Experts of a small language model.
Size: width 256, 160M parameters.
Experts: 352 SwiGLU neurons an expert, 1 pick a token, a sigmoid router.
Training: 2043M tokens, 7794 steps.
Below are experts of layer 2 (counted from 0) of a mixture-of-experts language model. Rows are named gate (a neuron's input weights, with its number), up (a neuron's input weights, with its number) and show model dimensions 0-255. Each number is 500 + 40 x the weight over its row's rms, rounded and kept within 0 to 999. Numbers have three digits each.
Before each expert's rows: a language model's description of what the expert responds to. This comes from a sample of Wikipedia text that the model never trained on.

# expert 42
Description: Sentence-ending periods with blank lines before headings or new paragraphs, and opening quotes around review phrases like an "enjoyable.
gate0:532477482525479449493624508461527437520545407503479529482586483501513513501508511587514492540560550442484499485522514530430498486538440447499525525449466471482461503581451521522478516450588488524537516438499505493495392545533540472505579469474512492480546484508492459544531461545498477519507457489492450558538514425573428441504539552446487515545526584593509547510514513481467476455525531518486482460510563530483440496491553453518447542522560572532550514441522509564573548544438489553574525543527518537511518452510533516546534513530516413531535489467493497513485530495530456484517533458546410496435439494455532487501490561529493419500475540523419494505486504491472532599476497504528469455600463518487490481435454486498493502516430476491532495501493484484503490483539405
up0:536565521493478521476543540600501531547470542506551562520483557543522436444489444497456541477472446552505503469475551458469507488431530539455465476534449558532523462493590561512512496577369563489432504524456557488546541437493446496476421501493416479512550481479445577485444510435623537523492527520520546463465512491454528543507483459480556492486510478479496488503497477526438506486500479472516480546444483499424512516524525483455521468475489394530539458545551507486485479524450538517509460461503483437471505537508474441486455478460532446517402522550524529476483529594508526505466548534471517465475463441543538469565526555486479468591502534480474500514557493543468486416519449500445487450479493484524504548564446516530509439526548558552514454501502509465470525548480520

# expert 1
Description: Pieces of taxon names and rank labels in biology infoboxes and species lists, such as Spec(ies), Cl(ostridia), Sub(class), author names.
gate1:511508517502448535532520549479540518485481512503565530533441515533517443553491513540560544469492505492527480467452524559501538454462602470535522476519524462478463514479436538558533553466460552488466480477483542415493471498541495440521543457473498538481514478432519508439550416535476520533448503488542441409537484431484471486435549521456475536529425582469511452443490454438500501552484574483534526507509426515517529591493492561461567466470503452450544503459524521466531514491548565443484505477475473484500512596498495486500513464549517496475535465486499496417484531415462475488513557469544485488493557523597519464510475369533451534489504421525541471522521444516566480453486520510468533486491491466453486470476514535445539525524506551548423598495476576557547448495443491
up1:476484510467480482501528558572500545504519539595474518448523541465434566513545427513462535476610581542435441518478479422421527517458535450475528466503490498500593531399507436497470465462488543504496449463497510485448529499453485422550551538522517518480530407478503559517559500447490516501526435519533556471506553582456509519445441572501505554519441498504468506497482522511478443546542493518413507554488581477512474527494518544446524453445521431520505474532488496522460477498513452540478486509505495475474464528564482470574470501524557468582523503496541449518530460482468566511454484425524496513514513517566454512570462489515474539550458425517512547445499488466536512448440536509469459411506493444513491553479500511487534516516559568586517488468495524575493483484515458

# expert 10
Description: Prepositions in, on, at, during, over, into after a verb or noun, often before dates or places, e.g. added in 1887.
gate0:408489493479414482493468437491549553522542485566538509533473436561498504498520511511536526557523571526549481448452517541552495520550466553528506574500451478477476513476527536554474541561467509453494482386486549492427442566550557516482498507487456484503448434469512503508520514539492544465425488401544501526548481430492598528559453514474488545496566583445518511474548519495486519553550506510508554522573453566450536581494511540551490500502531545410524458478489493483567444455482545525571513525531525494530544475536541486483484511467473596518479478455499415478560502494603526468503473493535471493486455510533511463507523537501496507439551474487510557493457497517542488508522537505515537502505543441462514534457535529523537448487493559407564455580529560488510542503531515
up0:548453516483532543460506534531567453446487492462518473504502536527501497430500563476500467534572496555487588482477506490512532456504504473512407507462497538511514485415525474475470502521429490478562445550504588558493514433550472515470534510524472491530477531449491502474458530467514546459569504511545519553445499485534476480491469559454492491465475493473486480491519475508573523525602454427518456494438561448479541471505505512438531486542478411539507489464516410571477481529446558494473498423465521557518567435515570452494469485458516398508490528488465489579481490513541561548450479510561560566518472482512524457420516495537524534474459517540536446553446515549460570509465507582429529501491465463492544508485489490481548460553474447450435475423538504567517544468562563

# expert 18
Description: Word pieces following an initial D or d, such as it, ist, ire, iss, augh in ditch, distribution, direction, daughter.
gate0:516450452429555526496492568525558554525536484506554512525472438442441491484439452481499475466487489503540461518483470525475529571430498595476571517521435576521457489521533447474511488508519471492445510570537476485494512618499509590537474431555450523536570504559483465567480386497444485528437450499470510494466525490502458509561535486485455490514517469450494497495458519503477525539462452490545497485471508425478446511454460498519515472477529448528506457461480440500430481485538522523488464494501454484553448517549503480550495510500464489525465442530525609525441501514502557514434506537513562501446460502508528500525517469450445448407549570550500564513494527510494499449476460470536539443437605525492459432517486469572540425536481479472523531539524557551576500498543478
up0:505454486492514470469457404576485500455573480513547460498505511521502537496485482535479515552518482467503525499482467513517536534503508388496440480479489489523489488505555566462429486478550447456511547432482499546523589486468474476490495510576469474549524520519498552524483571475447551503463439521518540508532473528441575496465578541480430539516483481424484560487551499494488504520490545438535473510431547582512490545472543501509544489508527447445493601496501500605580496535462480493472503539573484543537590474466469472463454482463595491485415477476497442460464550495536533451634552494492457513532500527516475499520550541530529520453460543478459566512507482523527478468519499444545466494481477505470515516563536520565514443472576529568494422450529485483486585543515486

# expert 14
Description: Word-start pieces, mostly l or L, also cont, rem, rel, d, g, beginning words like lost, lap, look, logistics.
gate0:439488544514446516512462520467513454478434571507506506462567541452550544554486467546510519556564512506449518466458449561481489487491519465563503523474525517440537469503600522558507458462483594493467504540534461414530476580454510502472509456500579459446552490542517541448469514508523515527478529471478505529519496538517526395468580510450598543497487463493472523521515550515515460486416454471514496447513423535489468441493530501550542511541541475576559489479524484512620481464511486500443572535531488508541451469432478442575471523450509460491396508502542495489548493560382499514523565526443399514492503510551521496501507505504502567497490438534470542486430545480524509521474440499480505534475464455515465514564476467560476483511493491505518503456502501483562508546442476
up0:448480486494513514460593541502562474511611488518478516458512513491471527490541550482434448414430476540469428526532510426463534534453486510472526514480492521522494504468459541468430542521510434486465461497497450469534592534540553530507522511543548504545470565485517524464470556523510479479533374525502443469536469509499508562497456495604414534442498484471470512488526500471453522504478520525538526541557534524489535516521574496463496434457518522531508540549497514509530499587489459537555468509487473510442495559568511466511484490553458494477528465594438496460546485461476513448540481462501553519525540431521485501479467581469494501451552547549530531481464541490481526510461438418570516550515459452494489526502546572542471444504452439396504473540495475585470478584479525

# expert 22
Description: Century digits 19, 20, 18 opening years, and en dashes, slashes, plus signs inside scores, ranges and table cells like 2–25.
gate1:503472566419428528489537495499514426504442481429505558543531479532500526520522452467481533513464482530518458568535469542471484525503468428520475563546507558530526481451540489429463436525547522546463507548561499458540485550546456484488458508503532482523413458491533523450552529507528467496517550579539519507464555463414464466558461504421516426520499462525481541552547508468582516418499616481473464588514559472477507514480508529507498462569517438573498517518504515472535541538492527491509547534467459503490546526454545438512491446493548478510478472538559441546472475440548538542469518531462485458480573498517532554494524470459455504399483481523529544535486579493527480609425447504465418524500549470507493481473520430543502533479449500572459496485521536540513534487537488
up1:457480502520452488510538440430481535489460542536499455551484525486523485542570486471479492540538425501466511494398449566543521487456490562498467500517532475417537384492524548537510498467536457570526562526550458431523543578495526498505547517570529477515413453541504551520544543513522514482469546528517526524482497609443499542539498464552534492525479431559490527480537480437551498452445524514523485559494590471476536540560557553508502554537563531534499478464488503498507477470480538444457521540463461473471540579498556475465518497503551479493557527555487421561400442494541518447503511555457505491567547480439491538506491566508502495462531469561505534462480533497510519552467460441469477545504563477499580509503562426536456446526468481524513471519528550499482464421502468

# expert 4
Description: Word-final pieces like -ed, -red, -med, -nd completing verbs (screened, changed, produced), plus as, and, colons and semicolons.
gate2:445476437491470496489525436489495492471465511522474441555505496477447497545496487509534480505549561559434499486497476391505507528462579474494508463562468487502443461522502506515462537511490504491486538476442544455474551441544542563560512498521450446481486546568494544509515551443450467554530550478547497581564488495512481487480456548471500479511484455505518479606537479492524524489443394516431479535533528552545467529454443547486552572477561511415541501509443536522502510507461513533589462445487480443457487447569541480471527519483480491513461531483355472444507518560430472489498562527442463481475552524532601529529459555467469505465511515453499426538473456536586533486537436525545564491479473494524512572536528490530486481503465499530437492468535463509554456536497472
up2:580497495466530512555504456517434566478469472493515466505492483486463482424445494512494527473528506508453496432501467521527557565489479510527502563550499513533542510521502495509456472413485574565526507585517378554505445480511542538531431440528558517540547557499523604574531454503469467474514526486562546494480516551465514417529500568541491475439459503539484454443432532540428600537533480519525478483555513456461499491537512567578539428447490439509514506504450463461521497498501465524487521515494465481528495440508497502490515484498492449548458442472505568567473561457521476504476448520470443521471474472518477478523584441440501361460532526476490491547531476492482531492496497542537514563479434538532470523490530478436477529460448417504506442438527487551535460473492503

# expert 34
Description: Pronouns and determiners like his, he, her, their, it, the, this, which starting clauses in narrative prose; also ch fragments.
gate2:508514499497514469448469509458521558491485500394452460447561603480460584506499524458607468484434567518485487556502466468502481484495520459510508520456560467464468494525536491525515445468507520493521494488483498531476527464510595569497502557453568512542542582562536490491502451453494535519526493479530468455514520456579520504496492511508456561447529466489545531456492488492475522575460513497509504480491464481466532564543468484500523503539495515477457501525474510513562529512489486523494515490545542455523433610536435475435529565488416511455559511553517538539537539454473582461567515522392541557469475495540438579506474574526554449474547439506540426429480467452526537495456584554503464438520429500553511475585494501443511496452457458506494521499521537471470553474464518
up2:468451534465461512544525506511409545577514514526559482510494550489533488485519554512475514460443499493479532541543506450470475574464483424535477530511485501534498451591523515501499568504511395527466535512522485476489500505448497445542495519562473461495504515506472522511503464528473552459570480484505483516463491488472562508547504433476489478475495512399486585501487512503525482526553529474573514521538557543545458481407524496528454564505461414532466593482517481503459509458467459483446457470543421489497459494532630456482500553556520568512535538521541391460472496472547485508464491467469516386504476512420479497481479463529489480515492449540456435446489507544480480517466551575443490455466511462472555436455453460560425466478472543564462501465433500463465445530531538

# expert 39
Description: The prepositions of, to, for, from and with following nouns or verbs, such as "composition of", "led to", "artist from".
gate0:466473526534536491505511483497442462523479492509491476548460477481574546488486504513520474467415521539571483472518462511565484545502530524574589507535550471485593517489489529499496509483478440502559482528535467467513435552504422488470518525467481473534498567495506566467482473555462545504602387467522514480483429525527453523553546474451486531574501560584502488516585514594558511425515487568575508482528457530457533556503508465416533538586518472553507505588455492516494547513501440550545492528469471457468496505479499441508500536528457520467551536486461563510435511497482508469523564483487526512404507558480536526527471575583472516462488518511499553467512484515511460496503510462465554510493528499505561484565543462442523463493383463440472556542537435495522486549496509
up0:536490535525513609389424494498473462487443493474412484472454469490491439456441520509492560507448522518498552511448485450500463506505520523537502469560451508507507457496550530480493454566456462479522566528405483507554585509479489418478499537500404485489565484535500459520524559424483566638526501518455491470496458493438573548471547499480514428457526512498460428531488528483559480467486520485503509591525477547543442497466523538464512522470497537512515491500525476503548496491503509497488467504506491471498550519539490467514530412511512544519508523558542569476457422526566464470497514427461470561522465525488477467443479490392394500534505438516511447462557478510536500546512504499552519508487497514474530501525514405455555480496461473507570513517422513455507476547485566

# expert 36
Description: Second pieces of words after an initial consonant cluster (cl-a-ustrum, c-as-ualty, l-ush), plus $, math markup and raw bytes.
gate0:507552523495473437503527486463555475496421581505442458524475527463460474527477443455500418534516598536508502457544507495473504489544498474467475462464498486518444456545504500453468559562555460503460548431486475534468486539448505500480498513510429468512491464458443488569533497524507446498512501540507462460479514483499489537437484534441495465509451478455498486530460483508477420512554504434518468500480458575423446461442487382500497503488544433461539482548493444547495550486544470480511485507558529521566568444536443511446489509469528527500531479501518529480495436520468505470525487427489471539503493498506567447390441483459492478560505489544630608474480501496488571456526471495541483544484541438511560462512510591555500441505563538546479487499480583480546478557515577
up0:494433507470514555421543479505492524516458583516563529496432521529513512430486490461530568543528404518471552486442534523503448509539523484529453473498479485404500483491518476470551501455430455514510470531441458535489392507536580509507479555521504510537488563571524454505518469415523488541458436508440506485523498498475432495495500519439556487510466548516501455502492599542462477511508457501504540501513477514535474527552539534495491558431512518569514507556566490504503450517556493486500525458459582538431530506544483491581552485553457560487521527421481469488473488555494515471452568510496568490436508573509473519539550446474552446491501478480507510480487460507593437536414393500459465550518520473512454455444477458485444478441507511498547446481479566513535533538491432

# expert 41
Description: Last two digits of years after 19 or 20, and digit pairs in decimals and tables, such as 1898, 2014, 33.83.
gate0:511457477505478545486427456515547486472461483528422386524541511526532526539502438455555513505503510492547477509517565537535531581374517478515545560443513545572523541538520504430539461523512573436495464489480482488540519478551533460534493521497499475553510523493497539499450538511500518540557476415465493432507518493555435470471458491522468472495421472493532548553488513469513435474536493505541544473466463529508454517491448480409503500473523506501479526502508488490524425483451561522573563542504537491523513491523525407532428523506483512444512577369510445482499508507507465494479559522462502437504572439509453466434489567434496524434492418470479495562454436497512483500497498527583434551503522444488476466512512474460532479498423597454472491484450544545503487493464511
up0:486495566455526493448464427446581551499485485608539439530514440522538477464484462411542495521522458514476480571538476503490500448428499572500497473525504523476510573510537538498520474531479513471489544528481530475448453519498507501544501448486484507556524544471514530480559538580569472453512433510487477422492538499541482512527509531423521499524471462530496482534483495479479439534522509480480435417528457494527492491479504540422497468518515536495446470593555565566524479456434591475490452497484430515535554577538499481505502429523549476495509484451505453483500474434491541519560476520468406532506467496458469454492482488477476516510525471518513538435562522495507490540556514488554553455478459470529401559533426499516429517519381452505560505544517427511487400439472496

# expert 31
Description: Capital letters inside acronyms and all-caps names, such as RAD-O-MYOS and CAIS-O, plus accented-character bytes and Min in "Prime Minister".
gate1:479489554455491505532441518524474549495590504501446548485497552466505541548425471532486473532523442508569537483493520541519488530471478509505585536451469460545483458413493559446507473439496460507435472519554490496463525493452404536451509568469534459487538505467535561476518470493445441468513520546475473501473474557553514458548471518494501398505457480427502590510516446487433506583482504430555522575494517399558500434475543569468500541532510525548494477541473409514468496514532499529565463559498455471521477476514483474505481473538428544436504516471562522481474484520510525522479478494462541390523523500540502479467454375475439482524449531510517491524501508516498450475584482496541533565512410495464525453450474474543495503492443515520518517454526567495512513553459563
up1:542468499536477535498450441535406406488494458464476464440397565466501549567436483508477504520500502600448504505454517463467514467481522507452449514472440502502493444458520445539487555438533502500461472530505534425486539479475497500466497514482476501520507513521470534526554543542528490508520478450491544577508424530494463503449547466510541489458606491538413589501546538516532507498465502578488518562536493481480459470443458446431542448465520509513516497521515449475477421407446508544439497549554476449508503576504476544479460490443418439516510472418451523555478527496522554455564461505535504436533455473481564543536510541534551475543502444483606442510406538501525504502545510545550504494506511473477491466543523501454526525530499497531484543560477526469506475470550484

# expert 23
Description: Single digits and small numbers 1–12 in tables, scores, track lists, measurements and rankings, such as 6–2, 8.
gate1:576481462512497559574515473456474434487459561485538472488543468524530534508502521521569496471579435511523475428439504550508475486506513521449485523467522514509461524569490436540557515549478495498552452458544477493512550489476451493483497549515511544452486488489492463556540458449482556495454559486496543477444505525487566558495537514418481526529588449567562492473536484480500445482463485492545467547485517486471472504559490494461461500505468499489480504512515559492504512516533568471467514381441463405546447505536477560468498472556422504548465413448532525495505581576513521540525546431491494444560507419499520558460459509577477471467562511477572488500517492557402543461525453543527431518480464458439501492464461404490525533517466458499547523538482487526518515594452493
up1:477488459497505492505486537502423436508462565540511398533490528495427492557502429571548487543553546544487431490429549493581444496542537468517373462574493551435455515536564428415526485522518485448551461527526481508453531470530431529498462555543489489499471536377482479537518481505494493440529527518530511572473469461496528493512546497482493577522523451486450476467518536463434470523442510526505474507446559526544509540494500562471522471546543560464532457507520482463480480474452429535509493495544554512564457525467507504483443475458475444520488508468518549567476548570479461567460514483430496512547503423513505510558459493507504489504546399466516499557526476519547540487501530494509504568504372492511528493463462533518547533488477447494541495547504451517448481532491521

# expert 3
Description: Opening capital letter or syllable of personal and place names, often Japanese, Indian or Slavic, such as K(oparkar), Dav, Sch, Kamak-ur-a.
gate1:488522533581502494506544574538490404455471435544446521530569537545491458444494499603526484466502498556479508482490450538481475479499473436453528521552493477556530477540476529517581497504490435509492525496433500495497520426497525482450466513460434507483523453464482433443485461499460477529541475469522512542550499517484445521482508514490488495446548483401503490501467549492514488535465529528518520482625502529516533469534513453547476528520470512469373476559542446502587527474554538581509455531493488525486464492514508512503552500542473578519480594516414541587450525510491379439550505490478481550531443480515514512511482545504515488490488467488513441400563532476534557463509522531530508503554547512552506533481523489552485470524530501446609546430479461515528456496450462
up1:464523447524490543473522526534446480475461511529479563398531541434497473498515546466581490501588556507485574478446488482435534509528536493480538521475505452475517438485556477430514506548516496499561559480498504499492483486542507495517556515503462461565450451550475578537463565553508536515495452494517501491546499509504520508483498469508511513433546496476514549539587487473465526507573592503503484510467510540466506500501446519584504492476526535456539524499472430542542528444487447448523447497450520540574527482470585428507496453506516509563537512490475560545508511480428506471523579434503469498514510485529569496438523521535508484474419508493483410524432480416489524490423471456560487465489538538504600496535586539460441412471498448516458555444497404540501457523565511

# expert 19
Description: Line breaks ending infobox and list lines or table rows, e.g. after "Film poster" or "Actress", plus word-start pieces re, co, pre.
gate0:461444513511440522542541487549480435536471511483489496562537471465575466566471514507519438531463492536492478505482487518448486526480518485493524498496485453460509515456522450510515524473544555492530478493516560575442519490504464445454544450621436506554445528513453518637426476461576453480527549531521526465461554473435462491508494502512464529478448410484448480524451482542470484455535521524419520411547498451508536508472480471512440544522453434474536506514497560543416556514481451493484500496435448511551523495514500522544472522488457468474485466526474547408436498531487489545486556532525519531579545480484424467513602509487498469525523490549498481498543508521501514543454508439465434548557437511435444517532436435572510493471509481481551481487506601478486502421470492
up0:562540457518470484471507506532489536554593533526513476502458522531503472469468491514443519484518397465460498527454469486513563445549508526516511551439472547540447427507560437553443509535501438511472550554519503474561446499518569570531392482452500456518441514504528503558494540523486545544540460460419508389540456543489523467560458441450520465491544572502518544468476503458513519548546453497477547525452537538462506486550439505564471525459473538483498439499504450503479444434487473453521534487539547444482473565461481466429590448491463563469553455473482473469510570471466444476523468509497543596468420551469524503510467501496521476529497487504528569503467467544509535540508474553473514487495576521515485466565554515464546601490486475518505477493482534547577509520480528

# expert 45
Description: The articles the, a and an after prepositions like of, in, to, with, e.g. in the next, of a Musical.
gate3:484515486497520484490530526492484503540481565474480509550543537499467548501438470482457528454568468557482496509550498549508582560485521503518458507553485441489479428507526465521483437491505523578519429428491466445478467471509428481487466557455425434446509513463521477480448482468521485504552484541574513456454486457526524474521502488479536519477457471581541524522566405469513521478566528454545467520598533534588529518429567482548525500483527522561503542518504530467529607581464455472573501499477525479465485536514502533513506499548418475481588460576438539519516460514502531523502432542436569506545551504533491525480460510409444484540485480520518491585561491421517483556530497505498459521530493522509610517500526494515488463585509458491497519529524432461527541466569474
up3:465504446509542397477492509458514511479479446473534499514472471565543522564490521495392530556494484536512525502500437515559517480570552529538431438469550466476562489437520463520552513490517469497466530424412545439481545410466524542518485503494424471523459473518525478481456492447450477547552548595533460486521516511575534465431522530521488507554495475521544471461502453498500535489440520545504560518499487556523443507559511497456539498573494515577521536507562471397537553599461498460424531462484539471549460571468548469482466428528513530468535556501511510474497469504525466415430513450488521551528474488475471478454485472507530488434562490485474519528522517528500500535541488628469482498500481440510531515525527500482471454485510519467507479556525452499604464495570474

# expert 43
Description: Mid-word pieces, mostly "or" after "the", such as the-or-ies, Lab-or, f-ront-ispiece, disting-u-ishing.
gate2:431486507511500512520494476542546552488524547479478458507451489513468476488481527513461467465504523487526472427549434499458479477485404454524502468530508426538538438535499501496495521567499452495536540483524540499557504503520536515455444546567467490560499522522486515580518479480490414477473456541506503502482453483443403524485476552469481486499519477453535530515477428444553438465563454419398607505487541502468435480542525490568478566519474475598503507523512556582516558476491499466499419457497488471524466461495554540474539481480414543577450515491558504450515501522433529510488529605523513522445501483472510577463559541494490444449511509497552478461426566508477496493563499508463538530527564456491527546558475449447542540541506444521556531561461452503469548524481568
up2:513487582509480498522534467468476505525454512536522487608479508523495546487493527476517482544476604533466508434503527473487521545466463514498500477551458439438562475506435522469490507560544561523547536501452516561520505538539473533456493528460476418587474547540412516510519501461521523511542463459505520545510475522519515446530521529594539426504535486444532500419500559480515545484459484501541600515565533592517533512585477446502493505469444497504513522492469519517552532422531475515505500496387438466503489506525527475515536510537579567512473521517511417466460509526546576490516593628477452464490449502462476488474540486502479561458546431498514503479525452584485520473560488535507450530476491513485451445502483563440513543490471545512537482564436526543552485490538484